config.toml
normalize_top_k = true
balance_loss = 0.0025
router_logit_norm = 2.0
vocab_size = 32768
norm_eps = 1e-05
positions = "rope"
qk_norm = false
init_std_down = 0.0
optimizer = "soap_variant"
weight_decay = 0.076
lr_head = 0.00519
train_tokens = 384500000
Below are experts of layer 3 (counted from 0) of a mixture-of-experts language model. Rows are named router (the router's row for the expert), gate (a neuron's input weights, with its number), up (a neuron's input weights, with its number), down (a neuron's output weights, with its number) and show model dimensions 352-383. Each number is 500 + 50 x the weight over its row's rms, rounded and kept within 0 to 999. Numbers have three digits each.
Before each expert's rows: "comes before" lists some tokens at least twice as common just after its tokens as in all text; "gets" lists some tokens that make up at least twice as much of what it gets as of all text. This comes from a sample of Wikipedia text that the model never trained on. Tokens count by the router's weight.

# expert 23
comes before: "20", "19", "1", "2", "18", "0"
gets: " ", ".", " in", " a", "20", "19"
router:510474533536505446517536426485509508496458442492497506534538496514508489568511363550458482520414
gate23:501453421479476443558444473478507470397608511547499592434461517520415577469445494482505424541498
up23:462439475493441478510459550427448479382619527619478517467480506486492469469527447512477458530406
down23:483483486516494515455510562448380548531497479529534532481588458483446443487589519469470444422468
gate24:549517484477526524546432418475464456395436480509471571558497581544477484469485549525514523490500
up24:488478552499452546495586587484548535521492486420519483481461429532484526513415474506472516554491
down24:563521525455486499537506415478590509489521541537647494472545549589485509350479541455527478476450
gate25:494529524465489522540439533515480440390476465521503489409437574546448576519550590482510550477549
up25:483464499528506434479535416554576514614562507436522479576511442444587461554487405511494449518479
down25:438424485577563521473391404471571464518555504548514407519568526503417448440519530479531582532483
gate26:522449488486534436578450489528454522452493552494415516488472520488560611409459546438562410510507
up26:594482527493459526524547474535486460523498496511543478499620491517472502554576412458549446453468
down26:450453471487496464417523492485527497481496463528471551554494464461490543504509520533490432668560
gate27:570347482495483511584465452415464460516496524558456601495435488506455486490508578462579429488496
up27:579377531469467473529500464407448493506531507595438593462399512469496555479522593420583450508520
down27:405550521527479498458509429533476402535469478595569495518579482568421555522499466461506475484496
gate28:489455491409520472566404498518423450509483471583438572414475516538469511465449539455518524519460
up28:415489574491516551486473538652510448561619454530508446353513502606542565458524497417559535560494
down28:501521485501502547482537554447599536455483489441540556457509551552445491468562488551470554512461
gate29:455456490512471501561467509504503383446438444512440474577431468536481468566539547470512469450584
up29:527504526536559494528477467507531587539545595525561543418537521494533572492490456457512541565497
down29:489582529522445394435454542472469491517473495497633468517543518458497413575458456494519443591487
gate30:427515501428567530492477473502497403561580505539512518445488524498437494509519614577534491483526
up30:491397437593487548476492598478483470528431437396476485495597540602506493390529479483436574527499
down30:599464410515450536605465445526393506462486473546524510541447624599602472556449459503522540453561
gate31:526474514440539444566471497442461430409427535540549502433434542535460481471487658480470500478479
up31:513490480508498546495571519493482614608492396445495551642489497510489522524439401468457551508580
down31:511487429536435590464510487412424456526466464393500538465609618553528534484510512436452447554525
gate32:445492456433585510596429411430427447456476483453394477554502565405471458542468490481524474521534
up32:453511551447438486498497537491474448489535531391517503507559543498477468574445482605523462527473
down32:515505498537516443479553547553489455483498475564449416429523488628445611549405543413537490464497
gate33:458538416441541513520550509433544505477465508482427501588451531513485553507479456598586409498546
up33:487542521518473545445490536477600503467489517492531413393547551518463506464575476508381533498508
down33:537531455517408563436500554524551531528488441517533585434496611417515472449450432522435561564445
gate34:538518493343507511536419557508496411421543630457456479446493485529434583427511490552512415448519
up34:474506494412470466486476590568483511477511520456437464408567495494470492430526446509440490491436
down34:531635537459552569523510502504510525479407501536581505537438585491501518454522568463477627448511

# expert 22
comes before: " ", " The", " In", " He", " It", " \""
gets: " |", ",", ".", " (", "-", ":"
router:523511517485613515459500482547541480437432445508568548556561495519533548499478524497496511539495
gate0:447528535429508532553506531513493444455565559544460509542517504437421540492470537556524422493618
up0:493557567468453548556478479457604426456571421405498535575449478455509515566408508605506472487635
down0:533454574561468463510546425434420560489575557430575502470535459557537491488483516537519519493574
gate1:485484491427587472560424487433527445422451577546472550503409493397395465470492490559460444510500
up1:527438410546578479585470497503468467490532491438487439519419446436462446520542505502473497565568
down1:490482517431629503510439543581460518575491579413467538461538439460391508506586564445433529464436
gate2:478445446402509435600471484493541549572452565530518489531491563539554436546558483441356481544513
up2:470452527446486484539488532534512477590416515524457487535475532554578454516497430552459484535453
down2:544525436546480466588490437500558448564502565581510502454570484505496494563550496541461500471459
gate3:534555430507535520519453512385570423481524510559433497460479555542421435431513531595557514527506
up3:520594424458521558485504439461553499462507520532442521492491523500410399485430412487542538541478
down3:515451439496442473457547498513525503465619440481485428476553522564515605539532609494550563400450
gate4:508452422514464502554483481460590521464530470567458473550510475557437537546541558447493457521470
up4:518479394432498583470465438477566497448491560503531533473519399437498571543532541519440503456443
down4:441548557623520518513530478526499455494498576408536559506573609481458537520529472504587428438567
gate5:544576492447522458670422539577524501486542473546431486480514584436507543366433486582426451464486
up5:471498429509420557423511517567529547512379534508521476545531490583504477512475482463532430556452
down5:571602463518419516505538424478453442528522539448476409468556480576536560427514520583571534558493
gate6:507427455497537524556490485487397472405416507479459471480374486423444444537508534463390490482525
up6:490438472536584490533462514496499510466503518580561539451504426523520507436524492529527445498512
down6:459565507446456621344553482472442435521445391405452535438560426531483553476442526524481508498444
gate7:422553484394499566557518522460497545497525528540466496528560615498486527498497517453436493417460
up7:526424604531469449624558458486387448457536478543456490415500495476437550447455596476529550452558
down7:479398495538511444512490472489480476547550458422574518547418393521557532563426410543431590528418
gate8:475430563505454521520467462498497465454564590569429562521421599529502502404420507476454458475562
up8:488476444473456505543495407539535400413468500454505548542481510517545522507386537449343432448500
down8:465459471506443508513413498540473461583553502528510381477458571521439434563487514561502414519475
gate9:506488527477498485567427530511473532482465516581406537444474465502445577480566554521447465443510
up9:473504552520453511547489509490438577414449510458466523494407481493482579498508538397505573429529
down9:571568591595467531522495531522548505433481484521611543473493570544455412547506568531470522531548
gate10:531406552399552413532453445567399457542435462579535592471527600471448513411520552512421474454477
up10:508508509467529480529418447468452484458463539564407542447450539482564506468496507446494514577459
down10:473441458511515526469484448535465478600525479507532482533454495443503500499402583478517535518497
gate11:490431465399508428591483497454428509498498478538442520478496531477501502421480443514484394537500
up11:508515564454569492488471563372426461573512542458484559546529592411541401472518523525527498508552
down11:494538465507515476391466505496518472527484518487576471501438414599542537474468527516497458474419

# expert 11
comes before: "-", ":", "|", " of", " in", "\n"
gets: "\n", " |\n", ")\n", "0", " first", "1"
router:457499556543367601525451451479512436443536502479527497423515483506445528492542533461602484548485
gate23:471504512467532448473450499495486438468521562472418508506506568477468553577491534530477500536561
up23:486471570465433439448451436473489486509565567532445514508586534474469607522499573521396473530488
down23:516447583480557570577392479510579507430588497502423441504505444545476486527539581558536474479561
gate24:467425449502525409510482591481416399508456558503417510542446525451506387491550448438463492505526
up24:538475498456551514455513494459493495471430494580522541559550529455473547427502503527452520467438
down24:574505534470524524425496514468548578467506473395568509533502411460430553642465495551525482513555
gate25:444519435437472552535517511480481502456450508530536479466433636504451493429492449516528511468509
up25:459568455350431564569523559466503584518483409569525447385402573559512584532475469481510504502408
down25:506435526463574550488562494409543451436463479467433506414488496479513479382432450480470438468433
gate26:438440434481457507583464554517501478513490524494563535503461527435436471516566629510483521469493
up26:530448465506423467582522548451486554507487501515491548454500491498545480543433443534541420435453
down26:599462488495546448482556467458588470498525517428495417591421584450498373522473499561514457570538
gate27:468525513451446432511453583603509369475493468516490475524494465430467536493415452562499450523521
up27:435534520497412450480452567611481399450462499491466474513483492427443532499446457552475465540524
down27:532563524425464517406501528524527467486517547452444425444523438497429502590478474540447438513526
gate28:477568514537443466530580500411568458472518483456447573490462429484470512514522463470477430433511
up28:478562533573440439512571492443593453518515494454468541476471427498519536547529447476454442451543
down28:552430496523425462468522486567561505437540491562502491525514492498489564407541502528497488482482
gate29:475451438483556410598451511540501462488466541498476457551374571457529561488524542408542442488488
up29:504493564504469555477566555522486514506495451513544526517533562548415533536443517628532536501589
down29:572533523482561499562547374470501487552534584473371468535488459488477573492448502546469479505531
gate30:542430479531591505532636468478539432514523429529453576533478668489448618529396560542426441439548
up30:516562476536493539374503555436464446483581460415417519420498527533452555512700508545429558449526
down30:526538498517493521448537559479489501513475416408492546516548504466544563485580457434509495456423
gate31:543570463508584489585550453474450523483475597511459483571481523484387483486435531566448470515636
up31:458466521466444547457481557389497475516449435401526514522538425473577478493436506560585474542511
down31:408454543514545528529565482452503552451519581454493558488512514470483569443524477421423512539501
gate32:524444538441571502619479516569501504524518484462450533527462491462588504592517498377516438480488
up32:522533450507459447541514489495452492491533490573515449414506462472457403592505431601542541505529
down32:512484493456504532495542523502532508465545543561515560594487592545485488557596415537439475426416
gate33:472548521459511514529472472515538437558485486530474591604424466547523488493395544518495425516560
up33:532489483589471521504562519521572518524508498517491508552601580487489526526528554538543563520526
down33:636494481518497496580504455497512446508468522508447543425502402507459594521498542466468418488622
gate34:427527455524433416487542463375543451532379438498483472487543505461540512475423494484532420534512
up34:441517455507438427498570482352516492521335476537422507539526523465521466472454529534499441504505
down34:474463515462635486574503503514534508547464488554516464563468474488523464528464454488481445580544

# expert 14
comes before: "20", "19", "1", "18", "|", "2"
gets: " ", " and", " (", ",", ".", " as"
router:570510500521521586470555492543594431549537431535508475526535458491597519559493405474470559632444
gate0:502502463512493622537505467499570490492519537484503510406514559542418454407563587516487502515485
up0:448416459515476561508518507481586495500531481494539491477498494539400429450411546534475459504407
down0:552501524447446412445517506527495463576453497508565437567463486457525448453465518447505462667612
gate1:497538435515518507571457467413466584463424488497452506517466530517471561403521547455560414487549
up1:550482486486525409410481562500561519515508502619507529418604548581524483502456560509445602595529
down1:467480487524440539469510487508463502527482469486476517461536428526556516474564412450598493472576
gate2:496496387495570441559507446473483408527513532587502557494469490508484562613551458481516454404514
up2:470442393472544459530486457495516436514523542586563488494504473536493575601523506445556481395456
down2:562452531506495477488506507542413553432516476507527461597460451488541484562434477358566493575438
gate3:506442443450461485519457564462554501439478559542550547490481546472439430528439461443564466418546
up3:539511516530524538500553422461503519473560403468444551510465366509566565512528485506586574490532
down3:542478536527496567498520590447537454522475408429482535439436449515573488424523476561514444577541
gate4:500459468511577464543504466519546488428528469425450515534477545529514497433547480451510484444507
up4:504494457554502451516443478548487447413531558483470430436502482560508450467435459492500476463462
down4:597531451460565549585529464484453521440471416490527439500496498524383457534586515568533458524450
gate5:481457517436477539520504506539430439451553537532448508561467499523471486456520554509454518463621
up5:535530487583438534424563542538542532581495384464560457446551480451513506487525514464571480567428
down5:436557517483551389449492486485469523373481419500548511537569555441502485517452487450496403438411
gate6:534442440423535521537482496447465420477488527485464509485450485481446411436429497491462491588464
up6:543551582494494428489424455497465511502459471479526487487526453425518550584478533482494498534487
down6:523537581531521389459507477493517396537521493460454489566446573548580509411573404555513502504484
gate7:508464463464584536629464414468454519511472490450384523479426542490479550486494533533423449451538
up7:538447568521476475442529537509579495527476475474570540543524454496589537520591386511608435430411
down7:655561483532566475429484531542435531550474532587484507517509491452525485453522550478415569565516
gate8:475524488498573544505489491510546490452547521415517572461400485411411478541498616466580494496546
up8:431576493477567569552564524468554536503551475475443538401468517408464495452419574468608469483527
down8:444517415548456394451550450539515399410571461537486461372537446471468592500530458551537565460479
gate9:500575568400514513554485458457423459385470570500411435401491581414422532433500515517469539406535
up9:551456441575499497486544510522525495523443509521520519529478488485563417548547431484452526538535
down9:449509524510467620460405435467551492518524535485522530583460490566565547483447503596533509501450
gate10:517446529390433591532453409454561508471575580481517493554510503539475511418488497522490524472550
up10:499550486603564400467576608539421502530409383539504528461523503454536485592555488446523491556429
down10:513450518515502471472537510453534528583515490507489564477509434466548576568553458452436462515518
gate11:578479521462512461578528495563390455514443525551558509406439523416459465455557466438503496453584
up11:534537558452458491456450561488552517560490483572464547520551577566476568462533518419530446465580
down11:504426517496540554422481468618462476473478488404437518558516458533484509480455526507504561486605

# expert 19
comes before: " ", " the", " \"", " which", " but", " be"
gets: ",", " the", " of", "-", ":", " to"
router:517471526520484662504572508506562478463462458513529460533542506463536571463518538499573527587495
gate0:492443398495537458563449511411397530506548571516510561452403500488471455480526509469497386433501
up0:457455517589580486566526548512518441429514487456480459541476467531438608509396599423499456452524
down0:501508410448539523454456478451561504420568513582497534392464470575436449443545427616470456461571
gate1:466480545520471453574427483488388466500568576490519558548461505573505498486578507510474458424487
up1:466486483484475415563430435561475581490536555453456601503508492584481523530509462513457477437420
down1:512463525537522479569508516479427473484451536534502486448510454453463484515582421503544484542495
gate2:481513415527603490580455417530507476437475524526507558527416523448413533501410599607443478556431
up2:487481516513490432476459529537523606472527492470489435496583494587543539555634389478460578441583
down2:536486498445427524551437507424482537479515485490469554612399482567423458541460575513484499492470
gate3:528449533458518436518469478531542469463495476483448455442458480487451515464522541467493445427530
up3:539561486493394450448476554546519390570570568585531490577535449401526525527501457520531542519549
down3:399577511404444498534518545493567456492484568567570496467498550477437438541503580428470434469456
gate4:519480484496528572591513457452467495513567516530442547490433483516461473549435495581401381460503
up4:498466475456524409476487446481444519479431486516504528482519455501519467447444491537452438507560
down4:524526503500485511493439529455566505573469507450591522539583450515530383517528426552562562546494
gate5:513517376497451517539483471520526464506481477444463558547401524472521497490496539585478488534389
up5:487576555570479482519572564475455457534503506592513403448496544438431537468395463470522498499600
down5:529496493509434553500505407517503526425495416464533560431521453508511498530534477518393479597392
gate6:530465398557520462537418503440490392457500481481459509399445543555501490451556508437409492480556
up6:415520483485454484551475557503476454521535517538494537388516514500431509520490506472486462477494
down6:442453427508480521507525483493445415547345510480555474547498481483433527475411452420572549431407
gate7:543476415479521545505525543506452462523560584502347450522414493480489499498525565467463467447531
up7:511539510515463544449572569448466489519593481429439502497468597509530415520517514425528473460481
down7:499541481503569417517538470428563549533413616513494482441475524439488522502484462451464567433456
gate8:471455463488460502503451488502464559537469501452451422421461485608483523513497542519538538533557
up8:551572534452421448496470432485548478474433485469412459487432578479510455546577505538494544537497
down8:541471572554501407486473565554556493551550521510422470346557505446552451497518458506530405429540
gate9:540329428502522429601520509503488539471501548521461516529542497489462479501502472513453481519411
up9:538578547404505563405470477589465494527531517560445547463423473519428499638468461467447526463541
down9:542475581495573467631453557499483474444501555503463475567574503474519423492493525437447508519535
gate10:551527445525481542513519447427455518511402490560329526565540465519476478502493506460517485539468
up10:410456515458517429516440524544522454454560544409618479451428516442497516511490527509456468438537
down10:463589483510408542465389497568417476566437526565460426418435561450527494437478496491588522531556
gate11:437429493562452459492446562524457474446510460446448553517421475536472509565539541434407429461522
up11:567586532484431558537553482512466485485508457565462541482462575547619433431571425453467463416478
down11:572454508560580461504498533495556544418517519468484471595462487542480520518376477537425495526535

# expert 3
comes before: " ", " \"", " —", " he", " but", " which"
gets: " |", ",", " the", " and", "-", " a"
router:525486497509537583464585501476518453503377463552473548488546545452502504524451528465560508562519
gate0:458481467411469417590481504511476488488532545504465488420425493511455450439500577516480481451505
up0:447534472427484466606511422571521458449506461490479375445470587528407459427478527558507461452597
down0:555376610484482518487495460438420544480498491517494519443462397552507544494514475459525515457513
gate1:477506486540479390583551526532403490562547624578462577494532559535491488470575485498473546440429
up1:445581492435488534423500523509470512412467482398442430595546435499519556509460475515438518489515
down1:513510572450594389529439502481541562526447464556542565589414554518449437598480557508466440529414
gate2:497494520450472488545552471465387505476511496531431546492445473401496563520519533413361530490567
up2:499499603457455473541602528414421402515458446522476491552492477473542574523516556395384463478532
down2:515527502577423550514398446546433512503521575585480497538526403475457507514550574497529513526507
gate3:515544483562533487542459453435451421531557543507472497424474538534387541504488494609516416493498
up3:491485570530389485445553570498508512569518509515483503571543570411566406505476499408488540614538
down3:540486432530506426561472487513522399440556585522527580436402483439630469520493473519458508511532
gate4:508559397527587443591420416577522492534489489570447561471474491519533564544460518449468451523558
up4:502522449480407460433587498458491502506496495513423459581513578440492521470460537553574500522499
down4:560500555526510423552517550529458621470509545463503545521477595494443450473554533436436550493540
gate5:474526506396516450514546452402512426450409470576485526464478569446536477535424527505488447513558
up5:495505397457459497559466474404521459434479450536494495407463556574550537541481458603461509587420
down5:516430444617483446494509502494566466473511597516552560491506536487440484538419471427527379548466
gate6:549504510462394505517528443481437509417524513567422579355481454494556471478581558531458565521530
up6:416528486469354512506463492502465501524493574562427473417541561484520523495517537562477550497519
down6:410456455589457434523509472447521440479530563433521367531541478518521557546490554465540524438476
gate7:569577469508515395588441563445466455554535498575508515417498538575479528517423528556531542478466
up7:507555542531612470459500401532454487539530462447559405500485445382478495542526503528607455478502
down7:540541485501488605429501496530468531512494463537565510501508547577570590547447471476544510470452
gate8:443509394479507543574469562421528446505461590437402600553518551524548541515514594477431534498562
up8:484475470472428443491445555550465549559521521566608482442591499492560389536421559535554548483448
down8:550530422538593504561521504552479389491435481409502470544559495515548484505454524435447448554557
gate9:517465451420508436591426425506483529393555543535479501400470531424396431518556494440488494485510
up9:509516449447496442557462419517534528416516538535507542433490497420423476467519417440431424536493
down9:519489463582485502578464466488486524443437435503495513494509521462498476374575401436490519562566
gate10:485483540437536486517512516496489492519531478509487626470467522517492486567572430512403532480577
up10:469491586476489573419435486528464572560544487478528587474515470554421474567495396560413543490487
down10:421487486505420578522469470551494434529475476444511481573570550457526457406460447516412530370575
gate11:579416497389563490491426452421542506441583526502540448420439490530461528439523526499564414521544
up11:529463535355479522475443427387533517446527558573478508461528492543479573446592514467526460524530
down11:537433485524481485500485514474552582412460406458489529488525431602537437498458434551541574502421

# expert 18
comes before: " ", "-", "|", " the", " a", "=="
gets: " |", " in", "\n", " |\n", "|", " to"
router:487506567493539550465531502458497489459453426505519464465573487497470567489520502560472525539467
gate0:587493437531442500591439473572479460436479521561468538425401469459498438436480513423497465543578
up0:393531549550465447505534520456485486502455497441473534567576460495483600492439521567501445521481
down0:538589492420512485531419442555496345411609580470500452505515547502493515473575454492488560356518
gate1:518439474485544455559528480472382472452446475531499518508524605516491582479530530488470453471478
up1:545543563579472508544582542442542493527439511556517425538484561491444546540415540455385547478543
down1:464496601382565475550447515469508438530486520471481489425444498356528429472546621481467470447423
gate2:519500494455526523600412492581490484423565534477486518509450571539442577497632468549456438418445
up2:507561437499541529550476525560480489493577497544548492505478533501530510432638542550564491502452
down2:567543433506494504498546523415565505460536502420547543560469435425543469461478392514474499533490
gate3:491497497439518559532420471577580543455496569582502517485508534485466522480484592522573578426539
up3:464533504569523567464509579541577499459497527502518452570511526545537480593450591584538588409543
down3:474506495484520512437586552448544503566495479502546469530552450510456489566611542495456565496452
gate4:474434492421441491561474493458513408545549519569505503440423569444380540549518507549466506502539
up4:555416488496433446513405495450504479466488519542526464504436458471416569479554574551515518504508
down4:576603523482460450476536549455482545548530588524529534463477405531499425421430520486409424486455
gate5:471470530445441483500599462451502478482457606574492583453445519489526514528576515475454548493537
up5:464520485510449447556415492521481590535529538442452422486482429526508466484423504507417545535443
down5:486425513458525402466580570441535492367464589515575566502469491448499592566549379439536490566531
gate6:522402444517540549597551502405495432466436557569532509452459484499432553613400535455545447519622
up6:430453418490518463483459475585483436554537533470531520536543481543500463417509444513595561573467
down6:432474422503594522571555446538474477427469439490455541481512492457492551536498415570466504472497
gate7:443485490476557435525480478512488483508459493557528569527483469530437430518450409505471521432475
up7:461480478496595490511500479494542497405471511562431499509434486554471551521410490471486464532497
down7:536461453506493567521428394492464581553452446466540474496508418468496410636627441561462533454499
gate8:528503524454495433565441476545550463514509522530515492560433492461533575558462511508505586454493
up8:484567436476491440515486482410456506542519490453431479465579475529437486427529496505548421533488
down8:586524497489511546499456531557517463523588488491484557490591543537493464550622457439581535587461
gate9:579492527542505523480533535554474491391494493488465561499486592578500586449520574490518527449560
up9:430512454435459444542434452434504450572506499495501430529468472429472438513428409469483475533472
down9:457538515521483521454488487444517464499442455490469478500418433502532470521555553519597384537542
gate10:533478496455564508579431482427548507469496530513480532491449475440468507425442532516450457493468
up10:602457515398536494576408469448467500521511566495503530506424465438457491442461540540405424460526
down10:513463661469541510489431577500546502527499523505503468548541426512548528505488479564566462490446
gate11:523476463538573443524525502556397418440611526511455483498458505493462480462535552409496414454454
up11:523390532654519497474490449527518504534469403467515442466550401409482529513435549432522504512444
down11:528432554547444442516461534515571479494468520498602491502454540551481511477453497380554447577479

# expert 1
comes before: " ", " the", "==", " The", "===", " In"
gets: " |", ".", " in", "19", ".\n\n", " with"
router:422441552491570493499542573460494523523500463455579464560534497535528547578577517484459571494379
gate0:535456485496473431487438444579452431479473544587422566476425514435526456489440525388551448568572
up0:485501409404523500527455598432500517555437429516467521501469544574536436534411536535549448466461
down0:531524521502582538487509447615515529560526455496531434514472534499581563461434461422456479528441
gate1:473438424436474520567511463455479491483449489559430487536450501497474462557441578402437483531492
up1:466532484589548606443493522576571477570576576499509544489559546503447503456486423542558540581478
down1:490470535468512522443539459541501486543493476437426554526452576456521558601476513580430437440478
gate2:506525463436490536507523566520446553444545552522455457454474421439436464508466578431494491455490
up2:455506554451468485523530542506521466498521567578431471536534475451482522556535569491420497447542
down2:506605487373473580417486535534545586563490521474644529558509466493482503403554425584465543546485
gate3:451506413555421501514376455491511493463499529481496571473530529485397550420423537477495457614472
up3:455517453570382503492391451473487511495529528469517561463538528476424579403454535452542488604438
down3:476501469519531492493508439467524420580542562517479427557527396451645488515506571476474522459496
gate4:497466553479573498578553482517484495514526540542419509473428432482469532502432467477443417438516
up4:492566425503538583420465434536514519500544521496491527504495507537597545562426467534563476520501
down4:542531491498557463482545479522476567448505550457586486525514545435493462487468510546516540587531
gate5:472491469446522488538411564517509456408499521461454502502418557477406533380487449467430432479583
up5:500471522526511411535524626504532494442528530547476449513441536438504468440473434515499509496567
down5:468490444453481529483409446500521472421440592500434501512443494496437486467473521490440486509528
gate6:465517533514542395561499505502484533519394489478490541494453491479546494488457540445480424494540
up6:476501555494423614425464452533516446609534507520460544455528474500459503514488486569477499507482
down6:505499491472457595534523478455533527581513514538454499444505524462522487478482435472554433476572
gate7:433532555529465436544505520548549530552537461487540481557500425557491563452512558622522561507464
up7:436519549529467438527513512525560524539567486456540470563495461540489583454513519602548529488473
down7:587474511519563472482508518488548549603533411425573510494484466517424522507475465515495469509583
gate8:476506437471466583619487478508472396493529570502381515547471500472516533439458557552493441520524
up8:395479606566461477533432492501514493508592424535478512389477630580430521552489467504520576493516
down8:501432483523555485513474547534586396562503490549531559492529483438547484527528544606457515535475
gate9:612513411543455458493445484448472481452448462459477514520468495468499518481436463497557410479638
up9:491423455513517537464530509516558509470467468446585541507512410469539468464421435478535462548524
down9:492535526388453449570475459536552558487634482611459599429459571507465506431436515507523519593496
gate10:486424511488464516550494450475466418535394583543476587464509489543504532549466489523448449527614
up10:519589545535583515481484517503548485476548425410537469438459482520440484534487494581556534508465
down10:514446462620525548510468500534469491492582551564393578422509521540506548513473564414584477547502
gate11:609504518509470494520516503484445474471536512484481536413434529509468489544472542436581382537434
up11:447529478443532424539523462511467564549605467419462560552422512540465507466510548561488393639550
down11:483564417494445520518519548462527500457534494493461472592562512499514517580450525575369453511538

# expert 15
comes before: "20", "19", "1", "2", "18", "0"
gets: " ", " (", ".\n\n", " as", " \"", "\n\n"
router:541490463567460558515391436568470458513564539506527481494514451423560487576539409533419448544448
gate23:491505447482488445502499444459482494481447468487510519497468522467494564459434495496584405498591
up23:510435400481519478420422485452571561470428475502600503462466447615434533480469602568600482454417
down23:505606491395518522431492515453550523545440456545488529493440461509559478538465481432494485526495
gate24:561409473458529503513496494564423448465488542398521504419421552483542524510397494454566519420473
up24:531428424541562565453497547558442590496517462474470570496512504527554501503388491534549544510394
down24:466545405511477459457440485432525433423502567448520469480552480585509487484548489550509484484487
gate25:530591505443605513508512521454463462453504429457424560503508611542484526476505481478509467435552
up25:555403526549457470469471446521511499447542518525505477464451513599537487504545512467462615550535
down25:488639422466523496506466512512477535462480546483485492516477480450634516451473536578463481482561
gate26:465512467413528466559539501498434532428492506479481575469432616466513502460510496481578453418550
up26:450480473473460479556470430472418493441538582574507515490489506534471547586483426509317495503482
down26:510482551534359552446405482521466483493543529484474539518614484479513535512518498491573485538499
gate27:551538508424473412499519424506548490416470504509529513502450551513533465422496529474473494496586
up27:492532490466529589404529521562491537504508496509469419435567381462552565446532470495438494527549
down27:432476529426468481540482570547552495571584452492388508474434470553410493465475462489462508611520
gate28:446501460504581492505516559487573450503437507474516592459455539548493480477577481512500610441517
up28:478506539484504489523524572539475438585498550570433520443470518543483582464523483482510544425567
down28:553484569543501450457436527519470502514505457571399521513506443424531422440593487493500370591458
gate29:507517520492455559502517458469485498526513524503522411475455465478532492407460516491470413455548
up29:496467490505542492435479529473517530480500485520501532509522509492497523547515458504529569474482
down29:506459450590526427420509517414501531466488492520484436471602534491434474438576596502493445478568
gate30:488438463423607534522513485523463479479507441491348578461415550527427470568430595433487472466542
up30:403465493523558496432456506504542546414532514444547509496490353461585523539501494443579511485444
down30:483492545394568505396511469529559501521558488526451495553491483465423477413458403476454447431476
gate31:484555495492566476543459463466441409488441473592483586432417526532445547443486596404488465490467
up31:474554489543443516409533482527526515492500548387537484449458467501524456506430501429538613464513
down31:561477508454506483500520491556562513420444509455544536366493434566590588460584464562489513542508
gate32:510534466416499506576505486495513528475450494640448533419483496550437431562440554505541484453576
up32:428479574556477454424474467502514501578541550436610453514571477454504578482545425468493556515465
down32:442608505447530555519544483510475522463466420571447596486450459504536442523418503511516444505556
gate33:547478448466501527527504450463393482515453500512470577500421561523435535438406487440532440494575
up33:423487488566497480470505514482446456502545494462492456503475458485525449487428568592560496509490
down33:397551535419489544502535611510512488459544405571553426505468511415524411489564509449490552525456
gate34:527490450421501431519587536531411460492430587538448452433480524458524564425470496541569537486487
up34:516448524423549427582501557473480496452543553526510475410589440536459538501607560499532435455498
down34:452464538554515608526524523413536466531455477570508435471490429562394589458454497559522444549504